Weights of a small mixture-of-experts language model, trained from scratch on English Wikipedia.
Size: 20 layers, width 192, vocabulary 16384.
Below are experts of layer 3 (counted from 0) of a mixture-of-experts language model. Rows are named router (the router's row for the expert), gate (a neuron's input weights, with its number), up (a neuron's input weights, with its number) and show model dimensions 0-47. Each number is 128 + 32 x the weight over its row's rms, rounded and kept within 0 to 255. Numbers have three digits each.
After each expert's rows: "mostly gets" lists some tokens that are sent to it at least half of the time. This comes from a sample of Wikipedia text that the model never trained on.

# expert 34
router:124117083124141113145175142128113151161075136076103115166102169125134167130051147137134097059091136144148144100119116099113111117149161160157074
gate0:114123165191094163091157176164104195119115045159123179156131176174183094131208126140046185154124138097141142177160129134112091140178136085122119
up0:136144148112123112157154050110140174131136138123131128143154134166136105130132115110098175134088158108085089082076100106151137073122132114145172
gate1:096118145105098137128091139144188090139131151133117157196146155140138038156147132164121131158160124096165152142086084115101121120118131051120157
up1:139110169192175145112150073147094165160140146116147116082146141141145184139143109167136127080098132086097118183070128141144098117106144174143090
gate2:145108171100159105180142108054139117163118162132108114126115163141058172118138161081123142154136120169122161077117169156133137094083197077130093
up2:121105128115073126149102088131135052136174130119083139146178041157147128131071117087173055066101099142078103184091163109116122141163101129097092
gate3:170098139130139150154139149098166122154172103046189161134110150132125067145165113151077178171137103123049112120092126123102132131113110085122131
up3:122060128143115144138106096172084149039179103132102113184113153132136110104160156109137110161144158093112124163180191125094146163139115086126170
gate4:137112150143148144107178141092105137173115161089115158131059078181159099131162120115121123121137140120145141150172166141161136150180141103158151
up4:136128132151139128095126114089144137144112128028171128126129156154115114109102143073119107172096135109142148118141182108150136084129168116125106
mostly gets: "'s", "i", "ing", "er", "al", "k"

# expert 12
router:165152098140118107136154120109194203176165119177130121123144147064118137164122124150133148153081129133122172151069120115138127175122115180113150
gate0:203154070084129181137079189113128082127177106145182122173160128090110079135150096129158111098157144117121108089067103138123070132076074158165193
up0:073118169191141099152138095172083164156106180125091150058117126142148175090094102134061158134105137150118099152156153159108172118152191116089080
gate1:141127141146122184099104100093127069120137118203166100147155103149090146172109202090073150161142158094096160152113128145112118118090077108075166
up1:118139156126158136103166135205099163102072109069117136092122145126168122113120086101180138104100096143136104111118125119122096118153136132096043
gate2:155156145136112097116127097081141158133089085095113117121135110106144139157133084031109103134170132159118118090063163100127104138129096120150140
up2:119129117119191163090131121098133067110140124161170142137201178140103122112159116166095143148101151178168101114114107135104173125144153143104137
gate3:127185172156101090173118090130110167124081029181084152144128107128138100099121112166133171141090105131162131182133070160097089093126093138155144
up3:147132147134134115114129151190099108132183112114112089159141133041134146091130165136159117106123067110161086157120149183110127149112121118105083
gate4:093156145099084096113164091169131096175139096141141149047074102119173054091171104114096138149038105136145062110148130116176169141106080091210138
up4:121114111136120088093123094102181135102147101127119153113167139090141124103140174073110094042057148165169110127116109084122159128085068108148118
mostly gets: " and", " or", " but", "id", " &", " Z"

# expert 24
router:108131093141140142157170157130103178164063165142143132113149117112146127059127055095075190084119156061119086127108164176138161122161119154156082
gate0:146104107091170159096111159103145167152116089137140162121100131140196096136091182104132199090117110130163117196155114072113172144141082097168211
up0:145146142189117092144122032199111114104094131176106127136133171109087109134156066155103051181193097143141077072134122159132131103122140091145079
gate1:145122160101211146139163176183139085082144155077136100152126148189127163120089148085116126059164128089193099135131134155177137104181125094140168
up1:099118085136061133126099077120075153188129136180127145101151103148122101148167102153169112165113124152097136134143161096083115145119151203095084
gate2:144138157084122043122122124114186131149125105097114164123039127151152131094142131146121154145114165056074096130159137133150114097131122168165098
up2:135115143113133093136145095075124165140110130161129121144151092207162108117100192187111087089128126126147104139154155093080155121149057173140088
gate3:101156140170164152094143122151144121145044043075137134148110123158171106169158150065114135223111168100154151104121116135173113189176158101126168
up3:134121109124141185146141180177090175111089163118229150116107087200117127152119097158108115154132140150150182136135089087113165142098116139155126
gate4:090101179142144114092160116150048118146119158154148113167168128163111081066136123132156098060144133105110116083199115164106106165147125139135135
up4:134161117063131134144105141070193162136182075074083153138099137095091143146158160114112142130100082126123130155105200095127178113100150132096077
mostly gets: " New", " known", "ce", " same", "ell", " such"

# expert 5
router:132104126115070118161113165142087168174088081079141129148133122077134174071139113104117189111121104132077144148102176171082075157151183132056127
gate0:106113174167129135135156092180146143119086135123115164112104142164193104152102099166148097141140151114114146184128149185134061101129139117148128
up0:077173164104127082130091093151147134114096114123087167144140111191100159144150110101094165096104164115052140111151122115118145125152180150078059
gate1:095113068146097196118110166161111105218166079128087154116092179103105076159120115107138134176158169111124160068119125158115062126134138120058139
up1:088120065125085120131100154129142116197139121115098178124091124082106056107114145103137120146136162073144196127119099155177082182151121136028152
gate2:183103171127163162096088171125113173111183028121182140094084137125135118136140120146113122123132119111129133138126134072147118112179105064117190
up2:210157175162153131132097181149111181103131042133191142073095117110157117135154131136132131160151094131143161153085142124118098101189148112098175
gate3:179142153150115117157099181121127140159125103163132100131155146116104127100148186112097151166123118161099152139120102101155140144176174130140104
up3:178123176109125112195120145127070154135156119140127120115139101157075107112159110060060123179158100136119164095106135071110096163146128075092140
gate4:179109115153089122161084131164132132133080145110142142155117089136102103158152153092167151088118135160069137171071147086095144132129111120066143
up4:171116100203105111155118147108082079127105142097181129138130087143116172159166127096148136142101111148080136138052124099117186093137150172113101
mostly gets: "2", "ord", " main", "berg", "hen", "och"

# expert 10
router:071102131160105137157157108135143205157134079093149160137199126140153141088116089117168094145156107122124096142088149116090083153097154156115127
gate0:058138148100181164112155081099102148119125106150143135112158146134098120123106118088169121131060169076136138087135168064135086103069130111142177
up0:147116108145127108142095123195096146105107212114093086137154106070134132125227126170076122077150113201108106156106117137099174169164145144160072
gate1:120162115113131172119103090156118191138134166155125169141128113137066121107146041162124150143116153091170122167141133169098066108112148137184084
up1:143123099180122200108130065142118178098119211149106175146137109126078110109198076134107157150156115073130130155105096169152100122137125105177135
gate2:156105110141083119084079151099160092139144092170125053202173091147103053122137098110115115118127149154123115128124129151103075162175070154155142
up2:105095104145181124149152074139090092097123157116116170088110146068095141140147142162176144096108118174158172122159094093104198106081160112123131
gate3:150140125177091108141064128115107127113125135074161105151106158096138118153139112074135093169118155096104119122096100135127137180147092055136167
up3:136138096134111152147133090133078136150159211052065095084127114050160130138209119135148130122129084111155118138119105110143117130104127183062173
gate4:069107119156106179137121133151197119109147174165134072156121154165113123114126153106122104121147151091194088162130052092210101116130103108079152
up4:130105165115093099086141099166128060152119102151105097066135141165136110136165144144144088107125133183069087157162155134111156148141086174106118
mostly gets: " first", " July", " March", " October", " later", " well"

# expert 47
router:143129105108197141180160170100152170133153135148139153126173125120097111102081073088097139144141136105141105125138139160111118139096142122126197
gate0:158133161160113148142144118084115073076159127130148134143091233193128148133140101122106165065142147179098153077161083099107176112101103132156098
up0:131132125125072193167124142059150127111152123124091114075085143126169122123103146181109121096140113153154192131091087140150132139158147139105121
gate1:157144100115069150067178151149058070115125157088143124139167190124123087112139126207159158087145155108135136132096086122125121168040111167126116
up1:071100201100127131074126126143101162080118147114119114177110120199141095143136107120150193107125135149143113185154121138140100170170088156081115
gate2:104109171095135186106188046064106109098141189106147094128155157194118061129113076158087117177101121178123142165097143135126184101100149172132126
up2:116138200153142193136167077086139106134157205119121119110140160194120086136117096146101101154148144171101134124141134149131134080091174143131126
gate3:166146180155110166122116152185171144167106194144101127144123140120158105161151076104151104149128152115098107184117125118110158122144143195131072
up3:121136060098080096114121119112071079056141087139144125162152145139070150126110204149124161125117102085171081093120132124149143168114077065155147
gate4:114190134052143106111082039053155097108145107053189123112145093147136171098082116106152121130131114064137150078129128140137139107074148140158165
up4:108143114044147154129096086122153110136121162081154137088120119141146162118062101126124125085117112117118141105114104121174111136102136111111153
mostly gets: " York", "Y", "ors", " included", " six", " JPL"

# expert 18
router:097106126165137102130173167104107131078153123089129158153144171154132159129130048124160147063140149153110118173115074163086134101117102191141082
gate0:099076062167061135169102095123115097089174156136129129112118137116126136156169135079097063102094068113162114120076093121116116131120106150099131
up0:085101082196081116137065144139141129097149152155084156108113143097150112175169094097135058112117141132166141117118124094124106097110091139099135
gate1:083179182090151074193178116111139108137093139083133162131163156134102094169140145116119079146135121154127157125079109145036126128166117110181185
up1:090171180135183132193167134133112084124089152113100170097152177146101135149103102129096069123127107147158150093066077172036083059196130114201155
gate2:137199113148118119154137133115165127077131094154125170146108120104155139121195072180125075173157128107163113148081089154116079126119151123118107
up2:138147060143093154139124104095219113131129156098145134163149087083072141078113133110153154135140113142145104111128095133189102127052133112094166
gate3:132152201147109124144201123142132099118137173090174142131120129152077121163172083139101116134140114122114174135102144106147163121181102129135131
up3:124193197177101119127162161169150112109146158132170139115084141167077114151137127117102107173063101090088185141091117144125098112194107108114092
gate4:103134137187121129118165158083155114085119120076140129167099107130195136107133153129140071064105095154122108145145162126106122099051099069076126
up4:159126172145117149146171127148140136121158144115149176179091165164088134125110120131141131131119111142105189127104118153084108085052141085090157
mostly gets: "s", "k", "n", "v", " N", "f"

# expert 43
router:110059109124126112128183121147100116161144103104153149146141096112131117105111095150105201129118072159128137126116142125069086160071134144140095
gate0:151079122151143131141105197175093134134148143114089126158117148100160108181116118142158149101156121155129117126095096115146162077143098179107127
up0:105111143126160148087078134090126102139218157113083100128128138151122096139143170107137168096152149107210115065164093136096129109113133146152133
gate1:131151115153121158126138098160116175135082103097163144153129177143158067120165083182138117158113184112132130080093169128090085124159158116108147
up1:117107149078112140116141157154115095103178191080113140111112086093105150150108149152113088083146080104121113101135151154106143168088071152164088
gate2:165114107165131169134120163161110183133147121111100135158109192138199089104105105136056117122121125127144115121097094201140192128121172171118121
up2:114184160107104109155130140101134145164109144178167118111135108125093174161188143136149119148117103132111060095152168124100117117157091207108126
gate3:114137132155176125094099150162106133120055121067217109127103167122143118154164113103148114218116179127176134117141104162117146147152115133127134
up3:135146115141114195185097133119136123140127124174132144097146167141173095134165132127123132089131100072067137128123107143170083138078141169090151
gate4:153113088174167193153134138162149165139077151157153180133203160140162090116144082128127074145154118107084115216090059098124129115096087151077121
up4:166085144121117112142118155083090137110155134089137090121094121064151170132085122155134191157095164145169139102114167136127141144142160168154133
mostly gets: " a", " an", " The", " A", " An", ".,"

# expert 38
router:131147079117164195123128103135146173128174149122142121106156187158140122104110062167139133117123122079078196128128136177136145169100146151157159
gate0:112165168185135151106134107115122146132105149096141110084167115160157145111186106109126112104126140130112112137114087125128134120128118179091107
up0:124136052074149074121113110122150158076123068129138183121112095094092161157042179132084170183130083127183099103117178091140068152109089103127124
gate1:109166158151135132090107084125145130151109176069138140136079097143120112133202165153119093126163155086105143152132094093126119135104122142131127
up1:110098064121124130121174133125067120078103039168145217056137149084146111141093154071126170170154166160172119131141123146146122125192142121088089
gate2:182129182124148137164112087131106174145144181122133144108086155129100163134165172102097117063116151134159121087103183162121115185146098117110157
up2:161172169148105090178111054114153191135112173127144135101059145133103156163155175100096101093110120125132135101125175163160114209162108071113129
gate3:117115153114088163097183127160127112147093180152107156124143133091134152112144109130090146141097131175140096152081099145110138168082111146132046
up3:093168164102116144121155124164146110159129156117115165163104124115173126115134104138117103153107135127064158156117108122138139166111089084192097
gate4:131105129113127136061106153187096121164114148163086147105114170123097151180091099147085116160097160083109133093151098121145125148128086129166178
up4:114114168105121122077058143194170117155105143191164130146115165128120143183121137179133123156124187080098147130149130127171127134124062108158191
mostly gets: "0", "5", "6", "4", " March", " May"

# expert 9
router:126069093153137162183118178137103144151099043139163130095156179135133148069072067137132146110124093174102124122144176091117111132149148121123115
gate0:167149137173088150094160113109179094098135115135151161178140184141109156175121110154141146180090128137142062091068123131105187149075102170105153
up0:124122065086131066171095116158086121106129154119116113129098115103094094134148163110061137105195079110101164121127097123102118113164142132121099
gate1:176129102102098150068147127182148147114177136158102076180045155129066113096191194085105127143104127135141130141097090076115144214066103117146140
up1:121070095115092100130157142132123091119108161135121123091165116152160087167129135178120151096153093181144123142176145155115130047135100184088072
gate2:169171107117141092057148188163117170113076105184153111135072058073126099122120133147109116143092128075105106083064104103106141124119137110159158
up2:126095172142095162149153088121143114143168144119140141107149152203159131172140105121088185083144107183142152142207114126097085103176174147079064
gate3:115168121105107134101135123124134141087121135159122158115136127119071103138106153123106155159184079126155168105125160142102135156129114121123126
up3:187142137143137155146147087148084146086143104100134131148120162118189162120156107105095129133122185093150067176143122113137142103078108149126134
gate4:155165143139076154084129149138079102108088108162185162112099197040151112110138179104069081173165106142168129089144120141128140132119091145189156
up4:094100101112180109148105132137172206168161159089099114144150073175113117162092090158166216095096111101084114165099110141106133160088127149077093
mostly gets: "),", " located", ",", ")", " Ireland", "%)"

# expert 3
router:121139082107117162132228083122086116192154115110146137095200166156139154118122100127148129114155110154193066148136123151137120158148113181068111
gate0:036135132091128150095190158138100115118164087111093159103135165154168067120107147103156117103110118182145110121154163103156138096088093138115124
up0:061139128099111111077179174181102124163131083119102170127133159116172061118105137135122112097104119138155112172186157110145163125118101132081134
gate1:095158137146173151098122166144132105112173092147170178126097152163150106133141142188102163166132100106158081136154148152116136139151081143129139
up1:095114091052130062165126101085087177145109148127119147166158111122129153112113116092151143082113144128138151141094079050115141132104123146100099
gate2:097113126157141153116199076140121095136097102122162146127108127187156141151121094110143100140121126127139163131103092108084161085195149101093139
up2:174163175140077149143104170129086133084121109130090140120138152094107126195146131121126130150105163134115175101135144114202071148135149124103102
gate3:135128147125129178150128141152096136115068087114113117160147145182159052131122134084085162096086072092129117112151185115149080123157134120111105
up3:168088127110153084132113165125101103136126133099060128102072094143156166106117120128128101113142176138100124127109115176096140081141152112136109
gate4:094124144147107079141098109101114120177169115114106132092089132158143103128151132164155181157083130123156098099141136161122150094136089100125169
up4:090084192106125076120096110085089138145140081111125099101139137147132186067158132104155130121105163108210136115174203113111158095154129090155153
mostly gets: " to", " L", " H", "h", "r", "im"

# expert 4
router:136139111116090096133105106136132170138144148120111095148185129085116137134074102108150162124149048130073100072096188189082179169114120167124069
gate0:131169128126107142130102143108131178145149096185142180139084113096190101129072147127123171147138057179223146181114099146081169143211106157134165
up0:122094126124136129119139143148137089127113121158128139146112086131092134132154168117119183176136152093072132108183114089111107101099102083139109
gate1:091125126082102143133112150088151157113120198094102214122099155153165129143146171151107146143157119135160093128135179161101134165084154155136107
up1:224160173105103153143132115154055133088086117134144085184132192147070130098087061110092127109092132145107188147067105109088140085135105111170124
gate2:152138174110121045162128140154139182140102100211097142109088114108144088081127077175137074123108082080137155125092097155122112127085100168172066
up2:172088126117145114153142112110126159116160142200024119086077096157093073128128117156168055125171136141095122103092069172170111121100132182139084
gate3:119129166109141079068106174197129202120125074087129169107085148148167113123146112196079140149107132112150100151171128203150153113160131137172118
up3:155097151100118108057129160210090178107119065098118131134085148138122082117128095173129137202118107087125115149134115192158157143156105117154118
gate4:169120085161147135131104195201147143185137108111170172169102149199150084075082112079133156159135157141158189141070095122118164131134141169120146
up4:082096176139143147153139124087119057099080134143106115122110156083101163146159113166135113096102063118081112121145134104120096101106110120142137
mostly gets: ".\n\n", " on", " K", " C", " D", " E"

# expert 16
router:115098132151154182129189110139135131121162137143085121155197108126145161051076070137104154108126099112098124123199092082155118154128166184128077
gate0:129165179082198133148146124129104116108116117146093110168174110080116098103087164103182161136082084091151154097202187211064133153112119125168163
up0:121129105138136166107132117159020106114130144075112133144130098110114136185150163157127116086097156089207154173102092048105112121128109167139171
gate1:158116138164137167140145132173100178119088110088084187076103143192134127127138112111091139063172157129172075088125129094154213132149063134091162
up1:125101121092148065164124120135196186096152093162105185149135150106152050188139129104125088119067089137132121124118115099088133114098111077159147
gate2:129056196150117152091181116143095174154080188170090098047146177155095143127145151140120135125171127184106055161134168059067160176153138113104097
up2:182201102128098100175127211108123128159100091120174139191125108093094079120168092136166163087073109050151157096100147208131124124087121155146108
gate3:110117115148111086124106136146149173122153140163118123102074081145146121138135083128139216107150122114121098121172090118140139105118074157177097
up3:103189182147182059128092131130159158133144133140171089087057093137149122173176115139103178106133105073127111125106159084184101145121099155122155
gate4:115096151147080128173111104124124062187098187131136113110099102162092110129124040147086142088150170226124147136064099144143122113159138120150125
up4:089133146159100145153174119131172062145095121110173101117155087188087072168102079126130110117178134178108177127102106163167119172096162140143123
mostly gets: "en", " W", " two", "ed", " into", " three"

# expert 15
router:197087116174107095156193139157111159142149118085120103180160204133156158088174115104107110104118134114073115106097152144074114128096151122123150
gate0:147136134123105199113120130117149111125152113135108115118147143129131139137155156137108110063117142160165078176104028107182137105137105121125139
up0:123100136112082165089129099177149106087154132123169144093098149169115126193144123206059135126140123128164119114127100140172188136150128123178149
gate1:138127107133115164116182160091139190100153107164107069181195157148147130105149101104151142115068136071125113177135125085109135125122105158079173
up1:118034188103099211140071116109146163087216162116131097153120202113133145089154158111144110088071143126142100127160147161100137141143086147072206
gate2:102139149148068180161174162123153123133165115166053097141118058149180121145111136146106118164110089137144041119153126166092149129109196155142056
up2:115124110172122166123124158131147100060139080158102070164121107114142101133145172131108093192075103093096148132141133120096137086054146056131116
gate3:169095180112180182125106118098136101101136136093099110128153183137189115111126136156131150106108145203088112123097120104067151129127103114105165
up3:131147083077134100119128168127096163175119131131181141106142056099094168100109094103124129114135172102151144043129112157170113160138199163115084
gate4:159162110155104126102123136125172138148123072087156127127116121142051117145140175112142137121112123146120177102118110156162093146161128154170144
up4:120076143111114146092125117160146139107129103156125124148133147145073159111161076127155146168160109089086153216112057143133182074106114103119098
mostly gets: " Party", " name", " album", "ism", " company", " station"

# expert 30
router:132103073150154103142140092142125150103106132129160145137194138119137126099121112174107195114121087135150078113122143106099109100106186101147139
gate0:100124129124143144101148124149178120112104096111223136110123152149131131147140111076163159163106115111130174115117105132144125109124090103126102
up0:174124165091096094127135139102058125148140150146028102112139118135125108141125194187122106101125114187128105132130130131176134119097126113174150
gate1:165138128104135090164151068062134068135090182103073114077070099141114144102154122156110125140118099176104101119125156091136075093053149137166128
up1:162154162089093102164180126082128127136129189109126134081145123170086094133154134126060080149129058195116114107169169123158115097071116064169085
gate2:116104112105074126127086111136163146124097156096095149186147118194096127153129114196128192160118127103091131154124144178077135111150110110172173
up2:097148164085122177128124142108139118090126106089092189163165064122175120129109119154192154138115157115101177145118120124108150130169124100138111
gate3:128135161075106114140165140133127105207163168108165153123120097163125074149179115064163071110203110175141097124163107114102139136185149145133150
up3:087076158173141167143133113115198094046088116110097147198145149136101185122071128130148117149089176181082206141084079160180083070046151087163157
gate4:117176112177117127162153122147127123164127142166140142137079106103155131205171062106119101108100132087147164195133172100149059164109070131121136
up4:192129058168142086119101081133062143189136165153211178066066098095190142165127122164145153155094151076149169138187130099140113166163122140126105
mostly gets: " was", " is", "\n\n", " it", "o", " be"

# expert 26
router:151106129082122094208116124127088099191156062177109128180159132111131137065116118159160172127112157185119073153101216132054150143096125149114141
gate0:149165159133087153156094120136161122131103111102169121091152124131116076168168056193165085071141094141161128121133158164145148148114114147129139
up0:101138060107137110113134107107130123141178183134081100146101078158126152071139211046094158158147141100157124113137098138140093092111091063161122
gate1:091199115057128149127127083095152104107182165147117109184152130169062105135133178140088110077107159087043097173105123115161113129148149085066128
up1:106083152165141144128149110095098117124098054077158141124143107087164130159083124154132122108078158126135165107172129175081096086079134138143094
gate2:094098124140189116132188146170128148161167102086142109142129154109138077101138128142108130121136124063116146111128206139123106078143099082120117
up2:105101107140168116128188105161145144148124091127098109162175087126108118109160156152108130068115137065119156147148180143236105128109065075104099
gate3:138113168123143133091072116108118132158132100130210155098155119080065155086155109124141104065092197151111109100086127142082178193077159114143097
up3:141118104137122136103176150111104105079142148119073095126122135214177096159087138120170117201134078126123156134133112147170065086170126090127117
gate4:151158133117111158149114114139101127135146175192139138131070153128120124101152191089124100186155118113111183099062120134130186117145099166141142
up4:123139151097133113131127085153073101158175147163124072143070157143071123070141165116136085177096096144132178075069109128069155096122130178141160
mostly gets: " the", "==", " his", " her", "The", " its"

# expert 46
router:147086103150133141128155111122177121131194098149047083178208139140079159078123128098128160107108126169072095110162109108082120147082183160113067
gate0:180132134126143179076145122164172149111154124165126108120082131127115116130130134109107126179181107124141109147118115133179100177157159147142167
up0:074134077151150090196089141089094097168066171079133151128136117128158104102185083139184160097093147134113165191093139080070173102110111145166096
gate1:196078115181151112129143163072196092156038181087174144084132137165216143158162130208107092104145118114124185156131079106079191180116122096135119
up1:118168140086159126109098127155102124111135104174119084168089101125107122083175129131130194184124139140132094147099144146173055038194062162143189
gate2:066105111152105130078141106169120165092116106104114159105101129146119160140168123137113129124144102116100207169116163066088209119127188118139100
up2:149088136123141192225119159100185103135143104115118154115178159149163113148094152122126151121104149110120090144151048127142076065113045130090121
gate3:125125130133177188181174104162183128148101081109179116132118230119152181105120162095089171115103090143097149089124193165083122126106127114124174
up3:118158157128147090110093091178126113154093154127080178137152095100094099122116124139085090181108146116148112195100095158124116119132102159071105
gate4:108093086119188153165136170132121102174091197141134123181115173132120066147187068136133103168125128084094131147116150143101154118167154146088073
up4:178159126042109099122115201056176114114120126131100132078141135090117122122069152085177147140149099170166149127131117093124179136096130147119117
mostly gets: ":", ";", " at", " |", " I", " W"

# expert 27
router:171121044136090173171146129211100166106151114139152156169129132077114137099118089135060148137155137134123078082133150191138123136132095113103144
gate0:070132103171104157120050156162116146068117119151142150151120133104163120135137107154149095172161176133137156091102129116100122112098074141107175
up0:111103176125103138139159095132169119081151176151235107134118147158088152122098118070138132136155128085141112113215137237116085161133163113159146
gate1:125132142134125153106196170228108106117130116097118107116106104104133123088149134130125183108103093154141145098079095068145107122143124142122128
up1:140106155130117137110216126195146049113137165138124123108091077137102130116151163115100176120137096194100146049127093075142145102143143111166117
gate2:136143123054091170162084101103179117171183155102137096140077097150124169101137123089068127130164135154109115114108100116146155146103122133125104
up2:108107092115136155145089114092116147130129135150144070109138100134177144113123135113110124104089094052098149152151120146149145119098084132094197
gate3:165133098147156099114157078169130108120120128109134154084120179071097195141127121182089158163156092119133141035147105133053078160156148195166118
up3:109096177120084177132152173072124123147124119139108115175146144212134084121111107086114127078105171147124152186106161134143173091112111062088125
gate4:149173136129113127149169132189176081050112115127136142145112143119110135068138159155157094122164137146155088124091061019118179124137125133161144
up4:142174131128192062147150128148123110104149128062184131095120157136095201146113083081132142161092128129138199158148114134133135190168136159167110
mostly gets: " −", "ure", "ue", "able", " left", " International"

# expert 22
router:149053091118117183143187125128118215128114118074178103118150182129145100101123078107084170122123108165112101169139150124072213102096167158097126
gate0:088101185122127168114159147087135115151119056116167131183133108170062092112128121108104136148067155095103161140093123089150126159135093114133149
up0:122158140078217181140184131110099139128108135083147123149183115074156151125092092096125151085057112106132104130163171075152115178126116119118148
gate1:155138158138140074084155122137108166149120134138132100127120164162120149108147081160060171161101087135154108131153111149093139162125122129135151
up1:171143165144183132115137113124061198173157182097138089085136155128141182079115075138086136135119112156164122087107162125112117141109143114131140
gate2:123127137123105148190122185124157104152122157136124072154127162118129126135141075128162133131111083084106072125117075142080065132130128173157139
up2:082146136116106104135086136090168138134087037083150100137092072077113182092080093155191131175116167145120137113134127118097127082093154090161132
gate3:201112192117120172166170137180100081130172124145136124118139107196191110102161145135136132130063111057164077126089111196099132143106125090185173
up3:088085108151163106065096124132159152167118107113167178136123165059124175129114091142138130130144169156142137110118189087144119145142156182122097
gate4:096126107105137068109110137139149113141088091146086164132111065056098111110081099180137128098096109087121128142127139097118111096132107126198180
up4:117153141117126106101147109087159153141091126139063117129140175121129135127119171188065103170158134126129135109099112185092125120161117162128115
mostly gets: " not", "est", " back", " p", " P", " total"

# expert 33
router:159075088128103120053149132114084162127171143120135114139183123126123177114125079153139161133122121161110099133141097145126088177071194156159174
gate0:099135117132165143077128115091092140122152142185127146127115132094154120141159148149176129130110099129087108116156104123165220190102128088149119
up0:093123125148130157137161101146174093141084129141169122120092147146064141079130142106148124104129104142139164121077118124157084100108114115143133
gate1:104153070105198205144142134094095172140164181119187130113106175098111110134098130211102100119146120108162097032139067100104144114114102146133138
up1:093137063089163137133132152109109168103126145159153133066145127095104139207124148172113170126133123125181092031136136109130163137059108122126141
gate2:132127138145163190104102107174109168149118093157135141127145066116154110116166154194145171109134139191086107158146128130191125162102137155105154
up2:086127109092154156093097163129110108210145111110161117121174153182088097074126131143119160128140152187088066145110124128160125113097134155077161
gate3:174084189101143136097095104181150135145102195155166151118119128047164137166162106112080122111095070112150120071093120134139169177140123124138103
up3:080097130153095126173159140138091116118131068179111175141179133210109060137131161164186179134120160145097168142195168170161107105097110077139146
gate4:146099137134102133088107102145106134145094100088140137173131144136114139163103130147122121183113161125116127151114092132141109075115167068168152
up4:140143165169125109130161144166155072127096061147149139111121158114152069113146110180124089183134150083143157129109091141168121105108149086167113
mostly gets: " the", "The", "|", " local", " can", " Red"

# expert 44
router:101065065143090142127143144141141162164113117148101148110108184078123172088145159122190149108140133149177126172118138132131157111121160151049033
gate0:084064099154157121164152057121146116128112120087139160099140119156103114171138111146118141232171095170124179172083186094140100113148139105102047
up0:142120168089123149179134072107143095073145100147086121087176141159125060168134143163108163154152069158119115167108155075165160163099140091068109
gate1:142130080169140165132132101112163073111128113076166122134186122197134128215087080136087099121108170130130109095024114099170125118075155121124155
up1:151101137194194141162168070130100064204067118163133084133124121157180088138162141162100107089161148140161133112111096104159147133102164135112090
gate2:125170131116136104118074144115127166116112085130144136109055136163097138133113097178119121101095158103140138092151159091145103088101100142113097
up2:086044184189139157157125162141138072130122144110126109143186169160159101156087101107114119135126114130090176177109055158131134152148142131124148
gate3:164153213140089155099126189053097138125096129123085160115102099147120045116062026149113122163106137101109122118084127122135169146126127106110081
up3:108164125177119152154081124138119221142187077111192086111178122138082124084127115065086127159089162118084097134151140141107072122085167146117139
gate4:115147157106132093116164168175137127084150077122114194180143153134147191142112066094091129164114126169085085129128130179106113107155105160213100
up4:090132159148100163180098143101147155167078175142131116087092173121116057091121112068149157137141112122142125069159166125105154110137201115058166
mostly gets: " K", " G", " S", " C", "k", "P"

# expert 0
router:130040070176187152153129100135077140192107060133125132120183162124124121084088125194148164122124133158132131110092118146167075096066110144132056
gate0:128129113059063113154088160042133107141124148157150141114123153105117101130161101168102179161217133111167098103069144155121112140132128155077138
up0:081128050082122083161108143124133115107103171137128100065178082069114105177149149118127174135128182117118064051074133111149155084157115089119148
gate1:106106142154169085156106116039093129152121153123180129121105188151137144127125091075112140163172113174143143137165169147148200119114077063120162
up1:096133150187159151156175154076141115152130153127158162118122163114100123124129093153093153093119148162118134113199148111123165121192131074124122
gate2:122120178068100115142158149135113155143183130128156129168082116124169064158140156099126147130196134083153164153114077169093114144129118169105100
up2:106130093124112111118088116114139149073094147112126070120210111154084180079092093090111115082066093154108101116065202127121116113084096155135131
gate3:077157153130140126149125164091155165104105096100163134109120132150073121077153100150119102130186138147086166135142126151173148125158085106123161
up3:182116105129136147120144114154119103099165170119107139193146138076182161175107129137109206135100128108114100094058167119124149168064190135107146
gate4:149116139146193115167127098133120167164157198078143122189095115185138154074193136151136096176140122133110165086100119190105156108143103184104176
up4:132103146115175145133162107150112198188139219111153158148078099177107155101205171167134115146136155102134163111132112166115140082189107168102151
mostly gets: "i", "or", "a", "ar", "in", "el"